From a checkpoint of a small mixture-of-experts model trained on Wikipedia: a variant of SOAP for the experts.
Below are experts of layer 2 (counted from 0) of a mixture-of-experts language model. Rows are named router (the router's row for the expert), gate (a neuron's input weights, with its number), up (a neuron's input weights, with its number) and show model dimensions 0-159. Each number is 128 + 24 x the weight over its row's rms, rounded and kept within 0 to 255.
After each expert's rows: a language model's description of what the expert responds to. This comes from a sample of Wikipedia text that the model never trained on.

# expert 57
router [173 150 129 128 121  76 120 119 117 115 133 149 150 120 102 166 102 105 148 124 132 119 152 126 149 102 162 161 153 149 137 165 114 148 100 106 137 128 115 179 150 165 147 173 134 142 135 154 124 106 128 124 166 131  91 117 137 128 142  91 128 151 134 120  91  88 135 125 124 140 124 124 102 159 160 116 144 134 142 114 170 103  90 137 173 121 157  81 139 169 156  84 125 143 170 132 152 133 152 170 113  97 124 125 112 138 128 147 102 139  97 110 146 108 103  94 155  91 152 146 144 133 123 156 126 132 125 105 145 174 116 121 105  95 118  93  99 111 138 139 176 113 130 147 108 101 130  97 118 151 169 107 164 134 152  84 150  82 132  82]
gate3 [179 141 105 146 102 109 156 126 148 126  97  99 148 120  98 145 125  98  99  84 151 135 113 118 104 136 116 116 143 161 121 124 115 134 133 127 126 116 158 187 141 110 156 127 160 126 131 153 121 113 155 130 145 115 101 132 106 129 161 112 116 141 125  98 100 149  84 164  83 108 126  77 134 144 122 120 152 161 153 123  94 173  95 115 131 132 162  93 102 175 110 121 138  89 119 156 105 131 136 147  88 108 116 101 104 117  86 161  79 118 106 102 144 129 113 160 123  70 130 111 152 165 116 105  75 111 123 117 116 178  71 123 143 115  92 109 106 118 115  90 161 122 107 108 123 131 147 122 115 143 167 123 115 145 131 117 104 111 111 129]
up3 [122 139  86 170 129  92 150 144 151 154 112 129 113  93 113 132 131 101 129 145 156 148 109 126 114 150 105 156 177 110 119 178 110 120 183 148 138 153 122 205 128 156 154 172 127 133 117 154 176 119 141 177 134 111 101 136 110 147  85 137 136 114 114 125  94 150 110 144  95 127 114  95  81 117 154  96 134 124 140 157 110 130 113 121 135 126  90  99 136 127 127 134 135 140 112 140  99 155 113 169 124 130 106 114  77 133 160 117  58 135 140  80 123 133 113 132 112 126 114 168 109 129 129 160 140  66 112  99 137 145  97 117 149 116 125 125 105 167 115 129 150 106 122 121 128 144 157 113 150 150 101 158 145 101 141 136  97 154 129 133]
Common nouns for groups, works and activities, such as team, company, squadron, series, game, League, network, after "the".

# expert 52
router [154 137 146 148 106  78  92 115 108  83 140 127 135 169 133 154  90 110 144 116  98 120 116 144 136  37 147 164 163 148 127 156 133  88 101 129 146 104  95 136 124 131 128 163  98 145 133 124 142 113 135 141 166 121 100  96 145 102 152 159 121 149 153 115  99  95 144 120  93 101 130 107 144 117 124  90 157 115 118 150 136 105 125 156 177  91 142 123 134 152 112 100 109 167 160  97 127 161 162 121  78  99 115 125 127 114 128 146 115 166  94 126 155  86 135  93 136 114 134 127 117 151 123 113 127 126 120 103 118 143 103 120  78 141 111 108 118 124 142 162 121 104 161 111 114 115 121  72  94 156 155 122 169 134 144 134 149 137 129 117]
gate0 [188 146 131 124 105 159  88 164 161 110 142 128  82 142 115 165 123 112 161 103 136 113 128 150 171  88 101 169 169 125 116 105 143  87 132  78 146  99 129 146 111  88 147 151 118 129 110 144  90 150 144 116 121 124 129  93 109 160 130  87  87 157 152 135 116 131 163 118 151 132 164  78  96 127 133 127 132 115 149 185 125 153 132 132 115 190 145 144 142 122 125 144 124 159 153 162 120 134 117 137 100 133 142 135 139  94 101 150 127 146 140 151 137 127 155 150 128 124 144 155 139 113 111  97 157 159  82 116 152 155 119 147  89 121  96 114 111 111 150 125 140 110 142 136  94 111 132 115 150 121 127 120 123  56 151 111 142 145  96 124]
up0 [113 162 138 133 127 134 127  98 108 160 103 140 133 125 158 110 124 115 106 109 128 133 139  88  73 137 142 133 129 173 164 161 101 142 149 133  89 153 145 136 130 147 153 146 158 150 102 111 173 117 141 121 120 152 106 157 161 126 101 166 121 107 126 112 168 163 113 137 104 117 144 143 146 100 128 112 117 148 121  85 124 148 120 144 121  52 119 112  84 134 122 162 135 103 112 103 175 145 131 148 128 104 103  82 124 147 163 112  91 137 119  57 141 136 153 118 130 150 129 144 172 110 129 156 101 138 137 118 108 108 146 144 150 119 146 165  84 147 112 132 132 125  87 141 156 145 117 121 116 158 102 116 123 102 105 168 109 151 182 173]
Content verbs and nouns after to, was or the, such as found, played, held, film, show, appeared.

# expert 36
router [143 164 135 115 132 136  85  91 121 100 151 161 128 158 139 146 111  93 181 143  94 140 148 123 110 100 153 136 138 147 134 177 130 117 138 105 127 102  89 178 119 173 181 143 117 142 105 104 127  87 109 110 169 103 112 123 129 123 145 140 125 139 129 109  90 112 134 118 117 169 137 140 135 135 105 109 170 101 148  93 128  80 107 148 165 138  96 116 132 140 123 176 121 138 159 110 179 137 168 154 161 102  98 132 135 121 134 131 116 140 105 114 125  96 116  96 181  89 162 159 141 122 126 108 119 139 147 126 137 127 128 126 100 121 118 161  88 141 156 140 138 126 144 163  86 130 107  87 123 152 121 128 181 103 133 152 133 164 128 105]
gate0 [120 130 114 116 119 161 118 105 140 115 140 133 133 101 152 140  89 153 183 121 131 176 135 115 117 154 149 144 111  97 115 162 114 125 137  86 119 129 136 138 133 188 109 123 102 105 109 132 147 100 101 101 144  83 128 115 133 138 111 137 141 107 149 159 132 134  97 175 116 199 163 122 149  75 148 124 167 147 130  91  96 116 128 102 132 157  89 107 135 134 115 148  90 120 137  80 109 113 140 119 134 111 110 131 167 129  98 150 176 149 109 122 137 152 102 140 164 129 132 116 101 107 142 118 119  96 133 109 103 140 126 166 153 154 159 131 124 161 123 129  92  86 146 130 136 112 109 101 140 127 101 149 171  58 128 132 152 133 115  81]
up0 [135 122 171 120 155 101 141 153  79 102 120 124 115 178 138 121 145 127 126 137 157  86 100 160 114 121 141 153 143 124 143 102 135 114 134 159 106 144 131 149 137  83 127 121 150 131 114 160 136 148 179 135 137 143 114 144 149 168 135 133 166 135 111 137 107 151 110 170 108 110  77 102 119 130 111 177 142  85 114 125 134 108 126 127 166 176 138 176 149  81 141  88 118 108 156 164 141 127 156 117 154 119 101 161 128 156 114 141  73  95 108 155 146 144 117 105 102 134 140 141 152 118 129 107  83 158 117  94 104 139 120 123 103 156  93 164 111 110 117 109 110 100 132 138 122 106 125 137  97  83 159  97 132 154  82 139  87 142 120 111]
Place and transport nouns in geographic descriptions, such as area, station, line, highway, network, platform, river, coordinates °W.

# expert 26
router [124 144 135  90 107 107 102 104 132 123 141 132 121 176 121 129 117 128 118 121 139 104 119 135 138 102 142 173 163 152 136 165 163 147 131 117 104  67  82 139 128 155 129 136 112 149 153 106 103 117 141 118 171 123  91 124 152 122 130 104 136 131 144 158  70  53 148  93 118 129  97 119 109 127 176 126 139 103 187 128 150  90 125 160 146 124 110 110 140 134 143 105 144 148 169 121 124 153 126 130 137  91 123 113 103 105 141 145 139 147 117 112 104 113 117 110 146  85 136 143 104 146 131 151  93 137 162 105 123 126 107  82  71  93 124 130  77 113 132 114 163 130 169 145 121 104 116 110 106 143 146  97 168 127 168 103 141 125 146  92]
gate14 [164 192 128  81  87 128 152 133 105 138 130 121  99 105  99  78  79 123 154 114 116  87 109 145 145  93 177 163 130 104 107 120 125 122 109 117 144 126 142 148 167 123 136 122 127 140 145 104 119 121 138 165 153 146  83 160 142  78 125  96  97 152 142 115 117 129 131 109 118 151 121 116 143 121 147  97 118 115 154 127  99 107 105 113 120  86 104 105 143 141 141 129 179 123 153 130 158 101 126 136 128 108 130 107 131 113 113 114 132 119 140 105 117 147 107  99  97  90 102 121  66 126 121 142 130 139 118 158 115 118 132 109 136  68  74 128 110 115  92  94 116 123 168 143 119 119 107 121 120  93 151  85 142 100 132 112 119 125  91  69]
up14 [131 137 110 115 108 132 106 144 131  82 139 116 111  69 156 145 153 154 100  95 119 129 125 168 131 167 121 121 146 137 126 168 148 176 122 113  82 132 167 130  98 126 132 116 115 129 114  82 139 125 131 147 103  99  96 117 120 151 184 140 141 113 100 138 122 190 128 156 118 123 151 136 126 142 162  97 123  67 153 155 163 136 124 174  82 111 136 100 128 108 162 103 110 114 148 149 155  99 158 131 135 140 166 134 164  96 109 135 145 141  84 123 132 135 138 124 111 202 118  93 139 129 123 120 117 144 140 127 127  75  80 140  91 101 137 108  89 120 113 135 128  89 128 121 117 115 121 120  93 160 121 140 129 100 105 120 128 131 119 110]
Final digits of four-digit years after a leading 2 or 1, e.g. 2|025, 1|965, in career and infobox lists, plus semicolons.

# expert 44
router [149 156 173 140 133 124 133  68 146 115 146 159 147 170 102 128 135 135 137 131 124  95 114 137 117  53 154 208 135 157 122 143 136 123 130  89 125  89 127 150 128 130 162 135 118 136 149 142  86 112 120 120 169  96 131 150 131 128 129 139 116 122 146 109 115 131 130 135 100 105  97 134 125 118 130  93 150  96 124 145 151  90 129 110 135  79 163 116 134 161 125 132 113 118 175 115 106 149 125 149 121  66 102 102  88 103 117 150 110 115 137 128  99  87 109 118 140  79 150 163 117 147 142 111  99 114 125 136 143 113 135 138  77 142 144 113  85 116 134 137 152 145 120 103 101 107  87 115 122 166 115  83 145  95 167 116 138 108 131 112]
gate4 [144 113 133 184 137 143 132 143 111 126 144 146 120 144 158 119 115 103 156  80 103 153 148  89 120 125  86 152  95 146 109 130 120 154 129 123 132 119 139 128  74 157 117 172 131 104 138 151  98  82  97 109 132  88 138 128 106 141 107 113 127 140 124 112  81 132 149 110 113 176 140 105  81  89 133  90 136 126 140 115 159 117 137 163 132 141 128 107 131 118 132  77 114 148 140 129 129 158 134 139 136 133 105 138 117 135 132 120 129 119 129 185 163 120 120 120 139 133 142 134 123 133 109 159 142 147 113 139 132 127 122 101 108 158  91 119 115 117 176 119 128  50 127 150 104 138 118 143 112  96 113  75  95 147  67 164 129  95 119 202]
up4 [ 74  70 125 123 138  77 132 138 107 100 149 134 169 154 133 113 121 170 142 142 151 118  82 162 152 156 140  96 117 114 170 136 118 113 165 124 101 116 170 102 148 137 140 115 121 111 138 109 143 123 155 144 124 184 105  93 142 112 117 140 142 140 156 114 137 103 129 143 135 128 117 156 158 179 122 157 153 150 109 110 125  95 119 124 154 114 137 141 112  84 102 141 112 122  92  95 118 134 127 106 138 163 192  82 126 134 150 142 139 117 152 121  98  92  92 149 105 100 134 116  56 123 131 138  97 104 122 116 137 116 126 147 129  82 144 109 125 128  94 127 109 137 123 138 112  81 133  95 149 176 128 101 120 135 120 103 145 155 122  95]
Line breaks after a sentence-final period, and == heading markers that begin new sections like == See also ==.

# expert 27
router [156 149 182 142  96 114 130 121 133 115 130 156 135 154 133 137  90 122 142 124 137  81 140 141 164 100 168 157 170 174 126 153 161 122 123 141 140  72  70 136 122 131 156 144  98 139 129 120 123 116 110 128 144  85  93 133 134 106 128 105 143 116 148 141  73 114 137 117 108 110 126 138 147 113 155  87 150 112 169 136 135  73 107 113 144 137 138 119 133 140 130 126 139 156 142 128 125 134 141 138 108  93 123 124  82 125 136 162 120 156 135 104 112 105 100 116 149  78 167 144  91 164 110 107 123 128 144 132 137 154  81 127  86 132 150 133 133 119 111 129 186 115 139 140 124 103  85  94 111 154 125 124 145 132 162 122 185 127 136  63]
gate3 [ 93 140 118 148 136 150 165 141 187 124 130 123 114 133 157 144 114 137 169 104  67 154 170 119  98 125 123 129 120 125 136 154 152 135 135 145 138 111  92 127 199 162  98 150  92 126 124 140 120 127 143 109 150 109 104 122  96 103 105 121 127 147 133 160 125 119 154 146  89 118 170 179 130 155 120  96 182 147 125 143 105  93 140 115 103 167 116  97 110 113 135 161 152 145 135  87 169 116 174 125 164  98 155 126  81 110 148 151 119 132 146  99 137 136 153 132 116 137 113  98 139 146 100 113 104  84 138  94 138 132 139 143 112 123 152 131 129 143 168 122 173  95 133 127  96 139  95 122 123 140  86 138 122 106 127 136 133 164 153  92]
up3 [100 113 137 128  80 105 100 136  88 156 122 129  82  93 110 125 140 133  86 138 178  98 135 115 131 123 141  92 134 138 113 123  73 114 138 137 116 141 139 161 121 121 141 133 150 138 129 119 108 155 127 181  87 148 145 117 149 134 152 181 126  91 159 109 119 118 119  85 150 138 122  88 123  85 120 132 100  81 120 143 167 169 152 146 145  77 123 142 128 121 142 141 140 133 113 173  98 143  84 173 112 138 104 111 133 135 120 137 145 141 121 117 118 112 119 110 111 129 198  83 129 104 179 131 113 169 140 131 120 152 119 120 160 120 131 138 152 168 110 141 103 162 116 127 144 118 118 152 125 125 188 142 140 154 136 104 139  88 114 147]
Word-initial fragments like "sw", "tw", "w", "sh" and single letters k, j, h, as in swing, switched, swore, twelve.

# expert 15
router [128 155 143  97 136 117 125 138 134 111 128 151 128 140 135 134  83 125 136 116  98  78 123 149 145 101 143 160 173 152 147 151 157 131 134 128 120 120  97 146  93 190 138 191  96 111 143 126 143 111 106  93 140 100  84 147 133 104 143 110 150 144 173 118 127 100 162 119 112 119 134 140 147 124 156 103 185 129 136 129 136  93 131 166 174 140 117  92 153 155  95 118 120 165 154  93 124 141 105 144 111 117  83 110 107 144 116 158 114 127 159 124 126  89 119 118 145 102 158 145  81 136 152 168 129 130 139 119 107 171 111 104  99 126 146 123 139 125 137 139 155  92 162 114  87 100 131 100 106 169 151  94 168 152 117 109 140 123 156  99]
gate0 [147 155 116 102 159 163  77 104 171 122 101 144 148 136 162 138 115 169 123 158  92 128 135  83  90 119 116 129 163 114 113 124 113 134 110 135 143 138 130 121  55 162 123 150  87 117 128 123 171 114 107 111 115 110 104 126 157 135 165 104 110 129 116 133 115 138 154 123 143 167 132 177 121 132 121 113 184  92  96  70 122 127 143 145 150 147 117 156 173 132 107 161 118 116 138 125 144 128 141 145 141 112  99 132 146 138 125 152 102 125 128 131 100  72 129 144 122 113 160 115 140 157 145 131 188 155 142 127 141 137 140 112 113 191 141 144  73 140 142 138 111 129 119 181 110 112 122 114  97 147 121 103 151 156 128 160 131 105 151 138]
up0 [114 124 143 150  94 108 153 135  79 143 183 118 122 109 107 102 122 120 127 117 157 132 129 175 139 129 129 141 105 144 147 141 139 106 160 136 106 120 137 149 176  98 111 113 139 139 127 125  97 150 156 164 131 163 129 151 105 130 111 112 157 141 166 137 128 108  99 131 113  91 105 103 139 105 163 137 112 156 146 164 120 124 112 107 122  91 140  96 111 133 146  60 123 146 147 157  99 123 117 119 110 135 148 111 115  92 136 108 137 139 121 131 149 162 122 132 154 165 130 135 116 126 121 134  78 104 144 115 112 100 131 146 157  72 105 104 175 107  79 112 136 115 188  58 118 137 161 118 140 109 153 168  96 104 134  74 119 163 119 135]
Words in political biographies and election text, such as District, State, Party, became, "served as", politician.

# expert 25
router [172 122 126 130 110  80 108  96 125 107 154 141 113 163 145 184 105 140 168 123  91 109 170 132 159  98 146 159 161 147 145 170 132 109 131 143 130  97  61 133 116 155 141 165 104 156 145 134 127  51 110 103 141 120 106 132 138 110 131 111 142 131 145 112  99 108 137 132 120 179 110 136 134 118 159 134 148 128 147 152 141 104 110 119 175 129 137  96 165 145 115  78 115 149 128 135 115 118 136 161 157 111 137 124 103 104 150 173 138 123 128 112 111  74 115  68 137 105 169 149  83 158 146 118 137 143 128 128 132 171 131 139 127 127 158 106 109 115 150 128 159 106 115 114 120 122 108 105 104 151 149 132 145 122 115 151 117 120 168 101]
gate3 [149  96 142 147 162 133  93 153 147 142 181 133 149 150 144 126 103 170 149  97  87 102 197 109 116 118 115 130 156 139 147 126 133 100 138 123 129 167 109 156 145 117 145  99 120 180  94 102 130  95 103  80  95  73  98 132 115 125 122 134 128 168 142 115 127 126  98 101 125 150 108 153 104 129 119 148 133 142 113 113 105 122 130 135 112 145 150 134 164 113 127 124 132 135 122 164 118 121 142 156 117  91 132  97 101 115  83 133 151 131 123 131  88 145 144  87 189 114 175 189 140 125  96 121 153 103 108 126 128 138 154 128 118 131 144 118 151 104 153 127  84 115 122 167 141 118 120 123 147 144 143 171 137 122 117 130  79  84 126  99]
up3 [119  99 140 195 118  96 112 131 156 153 174 164 118  78 143 108  59 159 146 132 105 105 149 114 128 137  86 139 131 147 125 141 122 126 150 133 119 163  74 113 136 136 134 126 138 113 106 132 127 122 115  95 140 112 121  99 121  50 135 173 130 134 175 131  97 128 101 134 111 109 152 165 115 147 111 154 139 131 101 132  92 124 148 116 143 149 139  91 121 135 153 102 134 145 133 119 124 129 159 151 129 108 133 148 136  95 111 114 142 113 124 202 148 145 143 102 132 168 183 186 103 148 102 131 132 128 112 123 131 135 136 122 163 136 126 113 151  99 157 138  91 146 130 140 141 101 114  99 124 144 115 101 146 152  67 124 123 133 139 128]
Closing "=" of article titles, math and LaTeX pieces, percentage tables, and business nouns like acquisition, distribution, company, Bank.

# expert 38
router [152 155 138  72 126 116  84 101 135 131 157 140 101 176 100 174 147 137 132 142 125  97 108 140 116  99 134 136 146 138 177 141 110 127 111 141 123 102 100 126 114 125 152 183 119 110  99 154 116 103 110  66 146  96  76 150 122 114 136 121 131  74 119 113 120 101 109 117  89 168 118 137 131  94 139 119 159  99 144 118 138 115 124 133 158 107 170 106 146 146 138 108 129 164 107 140 109 133 121 160 115  78 125 126 122 130 110 141 145 130  96 107 110 135  65 125 114  80 136 163 125 175 106 163  87 118 117 149 145 136 112 114 110  99 151 144  88 135 119 120 123 130 162 147 109 132 127 122 104 165 134 150 172 143 182 125 119 115 114 111]
gate13 [ 94 170 161 122 110 129 174 133 118 163 131 146 139 148 142 127 167 136 110 116 148 148 124 127 102 125 135 148 111 125 129 125 120 137 144 142 129 145 110 100 100 137 138  90 141  71 151  71  61 112 116 167 180 112 113 177 139 187 133 123 122 106 129 131 121 105  75 130 138 133 128 134 140 135 151 112 118  74 137 170 185 121 123 136 160 136 129 128 168 110 105 171 119 153 120 162 123 118 128 126 122 176 122 159 111 120 132  70 150 144 153 107 119 116 151 108  92 141 148 162 127 116 121 164  88 121 117 151 146  96 124  98  96 161 143 126 103 143 119 140 148 113 136  95 134 122 111 120  90 119 145 115 128 115 150 156 161 102 161 126]
up13 [128 151 121 154 132 145  97 133 141  56 113 137 158 141 124 145 118  89 138 145 125 103 118 102 129 117 133  76 168 144 148 140 141 138 123 132 125 111 137 148 168 126 125 191  99 169 113 110 148 120 137  98  94 150 112 110 139 112 148 124 165 116 105 124 137 137 170 115  92 102 114 115 132 117 121 140 182 125 130 122 117 112 132  77 101  84 131 138 124 129 126 135 157 139 116 128  89 125 137 155 126 101 107  79 141 132 122 153 104 101 107 169 141  95 101 127 146  91 117 121 139 111 138 109 176 156 131 119  70 148 101 174 142  91 176 119 161 128 135 133  96 121  99 144  85 128 130 130 177  94 144 146 111 162 109 127  76 115 132 144]
Closing parentheses, commas and table pipes ending an item, mostly after years or numbers, plus a leading 1 in dates like 1997.

# expert 60
router [136 134 129 117 140 112 104 118 136 101 137 153  88 151 110 165  95 119 111 126 100 112 130 162 135  99 163 149 178 151 113 157 168 130 159 104 111 109 113 140 118 161 137 132 100 142 129 148 156 102 113  89 132 127 126 141 143 123 133  96 166 111 159 134 140  82 158 102  98 124 117 109 138 111 170 109 149 119 137 146 136  74 118 160 145 128 144 100 181 150 112 101  89 137 132  96 115 146 125 143 135  77 105 125  98 142 126 160 129 118 153 106  88 101 101 108 157 108 156 150  55 125 120 163 121 162 157 118 111 172 110 115 105 114 144 146 134 137 123 168 168 112 150  89 103 102 120  77 131 149 138 127 171 125 126 125 133  89 141 113]
gate0 [ 92 105 181 106 144 109 123 111 123 105  93 142 135 135 188 111 116 147 130 116  73 124 166 153 108 158 128 127 133 141 101 162 187 161 141 146  82 136 143 110 151 136 126 118 152 128 119 173 149 122 131 111 150 130  97  84 136 138  64 109 141  81 146 157 152 121 150 133 128 127 124 131 133 124  91  97 161 129 118 141 145  92  83 135 109  95 128 139 120 121 154 119 117 118 145 100 146 122 116 122 134 132 144 137 129 111 138 165 127 132 195 129 139 173 128 157 188 150 118 134  71 104 140 135 121 143 148 119 133 156 108 123 140 105 178 130 146  97 125 106 108 165 128 137 107 116 121 114 131 148 130 177 124 112 107  82 133 125 164 123]
up0 [158 119 124 134 145 160 153 144 115 164 151 142 177 109 107 137 133 150  71 175 156 146 115 139 122 111  82 153  96 133 147 147 128 140 140  87 124 140 120 171 122 125 110 157 121 101  91 120 142 156  96 197 120 126 120 123 154 148 136 139 141 209 114 122 163 127 105 135 127 131 117  95 112 133 168 118 106 144 129 131  57 154 101 102 140 144  87 107 146 106 103 172 118 107 106 153 143 124 123 124 121 137 134  87  86 147 102  90 136 127 100 113  99 104 135 118 102 128 141 132 161 162 137 102 131 130 102 116 151 137 124  75 125 141 113  80  96 156 127 130 152  97 112 139 148 128  99 128 124 148  97 117 122 149 108 146 149 123 143 122]
Markup in succession boxes and election tables, such as | Preceded by, | Succeeded by, candidate vote headers, =, blank lines.

# expert 42
router [110 157 129 134  94 100  86 101 132 125 130 165  97 129 155 156 109 146 163  92 132 133 108 148 129 104 135 155 159 159 128 166 118  97 166 117 115  99  67 131  84 149 168 148 100 133 130 111 129 101 129 120 159  97 113 122 131 134 141 105 136 116 127 101 102 124  92 110 132 164  85  89 126 107 188 114 158  76 149 129 139 115 109 138 139 135 117  97 156 143  93 146 114 142 135 162 132 145 138 125 157 104  98 146  97 132 123 153 130 142 125 115 115  92 114  98 156 122 182 146 122 133 116  93 139 175 162 123 125 146 111 111 129 113 177 156 111 124 165 160 149 113 134 119 134  90 100  90 105 138 139  93 163  94 114 139 134 146 167 113]
gate0 [101 130 108 146 130 108 118 133 150 176 114 101 109  91 151 174 157 111 138 103 120 143 121 116 160 118 125 201 137 148 158 128  96 122 159  70 152  76  86 116  79 130 124 100 127 133  87  92  96 125 104 141 128 151 127 158 115 122 155 145 155 106 109 166  91 127 134 153 184 152 117 152  96 149 154 115 130  93 145 124 153 137  83 131 123 102 121 126 155 127 148 136 101 119 101 148  99 131 116 106 143 143  79 120  76 118 117 129  94 161 114 105 120 127 115 139 123 117 188 136 119  89 110 119 108 143 161 116 158 120 136 160 114 150 134 146 117 145 150  95 103 107 173 127 146 116 136 138 116  89 121 128 141 111 108 158 131 114 139 132]
up0 [172 145 119  86 117 127 106  69  67 190 134 154 122  90 111 137 143 136 121  99 155 150  75 133 181 144 134 142 126 171 124 153 119  91 129 110 136  97  96  82  93  93 119 134  91 112  97 104 137 152 192 136 157 149 117 111 125 139 166 121  79 117 101 161 128  90 104 153 130 140 147  92 126 111 115  99 120 140 132 114 131 169 112 102 131 109 125 132 159 138 143 161 137 118  92  96 113  96 142 109 114 131 140 141 105 114  94 119 116 173 142  85 126 100 154 149 156 134 119 154  88  87 127 116 129 114 147 134 156 159 146 129 136 141 146 112 124 129 157 105 115  98 128 129 135 106 140 128 109 107 108 130 145 154 115 123 126 125 117 131]
Tokens in demographic and election data, such as median, population, census, village, % |, - • Total:, Swing.

# expert 61
router [145 135 158 136 116 131 110  95 133 122 178 110 116 177 163 121  99  88 127 155 136  98 129 159 153 115 149 186 168 147 140 160 153 126 132 113  99  75  66 131 130 153 113 139 135 117 143 128 150 120 109 127 162 114 117 124 129 112 155 148 158 130 170 117  99 134 150 102 110 107 106 131 119 109 135 112 168 110 175  92 135 123 128 122 130  85 135 112 155 151 139 124 122 145 136  92 101 156 130  94 152 107 102  99 117 113 143 116 135 184 150 112 130  89  92  81 130 124 154 161  80 175 146 132 127 137 168  99 107 108 105  92  94 115 141 156 107 149 127 136 144 112 108 109 147 119 107 101 112 140 115 119 164 145 115 110 151 102 158  96]
gate0 [100 129 144 146 105  99 131  85 134 121 176 130 131 132 143  78 104 136 156 123 109 169 110 141 163 112 146 125 144 131 165 121 137 134 125 129 116 110 125 132 165 137 181 145 143 122 117 174 145 180 120 150 130 147 109 151 129 126 131  87 154 152 132 134 135 101  73  97  94 128 132  91 156 131 110  89 140 152 129  75 121 141 157 146 198 111 107 117 134  62 117 115 170  90 138 117 165 154  81 167 146 119 101 119 109 165 163  90 102 131 140 117 120 117  93 108 117 157 138 125 138  95 136 137 105 120 133 131 106 138 104 154 123 122 151 119 164 143 122 135 139 109 150  75 137 147 123  95 119 120 115 127  99 144 121  98 103 121 102 111]
up0 [138 122 125 133 129 136 160 149 110 160 103 110 120 117 135 140 125  86 106 124 110 108 119 136  99 132  88 126 108 137  99 164 113 124 139 119 134 128 152 145 157 133  88  93 103 115 125 144 142  45 157  83 187 116  98 102 158 177 108 131  98 124 110 153 130 161 155 113 147 136 111 153  78 118 109 151 118 132 142 147 122 123 101  80  88 123 121 156 115 158 150 120 113 148  77 134 116 128 123 143 143 152 103 130 149 122 168 169 128 138 109 159 123 166 153 120 137 118 120 113 159 174 139 143 128 130 112 144 166 122 140  82 133 142 106 171  82  86 135 115 128 115 109 168 114 142 136 119 154 156 138 148 145  80 169 138 150 108 156 142]
Clause-linking words after commas, such as ", where", ", which", ", but", "with", "after", often in sports career and season narratives.

# expert 43
router [164 158 142 136 108 118 118 114 152 115 146 153 131 144 144 162 107 101 143 108 119 150 106 112 156  62 161 143 169 193 155 142 141 121 131 131 107 100  99 121 131 156 138 173 100 105 144  98 107  76 123 131 177 120 101 127 169 119 130 141 140 108 177 163  94 120 116 116 104 137 120 103 137 144 142  97 140 108 167 140 173 110 136 147 121 111 133  91 125 165 101 126 107 110 121 125 111 132 130 146 122  80 120 129 101 161 138 151 122 138 111 134 116 107  74 107 143  97 145 151  79 161 114 100 118 151 167 116 101 129 125 156  97  79 146 138 103 141 122 145 127  99 141 152 142 129 131 118  87 134 172  92 148 102 156 138 136 112 116 107]
gate0 [129 157 151 143 126  89 151 116 106 149 124 133  77 116 174 117 123 160 194 115 154 159 114 142 149 122 109 130 173 160 113 160 122 111 142 135 129  89 111 122 123 161 127 117 136 122 150 132 144 123 179 113 119 125 148 123  93 130 127 144 143  82 144  99 103 110  65 114 127 160 117 106 144  78 189 138 132  98 131 144 107 135 122 135 133 132 116  89 147 146 121 100 127 139 160 154 141 111 135 121 150 130 124 132  89 106 117 138  74  72 155 125 112 154 103  96 131 126 139 144  89 146 131 116 133 185 117 126 114  91 144 150 156 100 158 148 113 143 158 163 150 129 125 106 101 141 100 101 144  64 125 124  87 143 110 124 122 124 129 151]
up0 [154 137  96  65 128 180 128 127 159 145 116 140 136 164 114  79 134 110 118 130 126  96 151 133 127 159 151 127 134 153 118 147 146 120 152 116 122 119 119 117 200 133 123 134 142 143 129 121  92 106 136 105 155 113 100 124  86 115 116 165 140 177 123 143 113 155 146 122 105 117 174 127 124 138 125 116 123 124  87 109  40  91 118 171 103 109 121  86 132 131 156 145 122 137 116 117 108 114 116 104  76 122 115 105 161  92 131  78 128 135 117 124  73 160 119 136 151 116 101 120 138 108 145 152 144 159 117  68 128 156 115 128 119 133 127 134 146 112 112 122 109 163 130 129 138 162 135 159  97 141  96 120 121 134 148 114 174  94 105 138]
First pieces of split words and surnames, such as bene(fit), appro(ved), Mor(gan), Ann(iversary), usually after and, to or of.

# expert 20
router [148 110 149 117  84 120 113 128 148 127 171 132 109 140 125 160 124 106 136 142  96 119 112 138 140  67 174 141 160 156 119 154 154 143 112 128 126  92 106 134 113 123 155 155 131 114 163 127 144  91 115 127 164 126  68 139 148  96 122 128 155 121 178 159  86 123 119  95 111 139  99 116 130 145 124 127 156 118 170 130 123  96  71 108 160 127 130  63 133 157 111 105 123 155 147 108 122 128 139 140 133  84 122 148  78 111 139 129 117 139 135 108  89 110 112  93 139  90 168 158  86 147 137 122  86 103 157 125 147 149  93 110 125 128 138 120 122 164 132 145 152 130 135 133 132 101  91 114  90 136 156 106 154  99 172 120 137 113 126  81]
gate0 [ 95 158 146 182 103 140  95 105 111 143 123 130 130 119 125 133 126 159 150 180 165 109 103 134 160  72 135 106 123 122  77 113 168 145  89 180 141 104 135 120 156 151  89 144 161 127 119 127 101  87 147 123 126  99  88 151 129 134 124 127 105 100 189 117 104 175  64 145 125 109 148 104 169 132  88 126 172 122 135 122 105 165 115 121 154 132 152 106 120  85 109 135 103 177 123 166 141 132 122 147  92 128 131 158  96  90 146 124 112 115 123 133 140 152 150 134 104 164 115 136 133 121 124 177 137 128 128 100 165 163  96 111 143 127 112 115 120 149 132 135 146 124 126 138 142 145 118 141 140 101 150 148 119 132 119 143 148 126 140  93]
up0 [162 128 159  87 173 127 172 155 154 138 155 123 131 110 121 134 146  98 114 104 118 124 118 112 109 139  97 121 129 111 177 163 123  87 171 111 137 114  87 155 124 119 183 135 107 122 138 128 142 162  77 148  86 131 112 107 143 103 177 182 125 170 114 145 144  87 136 110 139 138 149 116 111 111  97 167  59 139 139 110 135 115 154 129  98 126 112 146  97 189 159 147 136 116 145 113 111 146 131 109 139 131 124 129 112 169 101 156 134 127 139 144 131 119 144 113 139  86 140 131 151 118 139  81 115 126 154 132  75  89 174 142 117 127 151 139 131  98 105 116 104  91 138 106 150 128 117 112 112 105 128 140 119 129 129  97 136 147 164 132]
Opening fragments of longer words such as com, inc, in, acc, dec, completed by later pieces, e.g. com(edians), Inc(redible), inv(incible).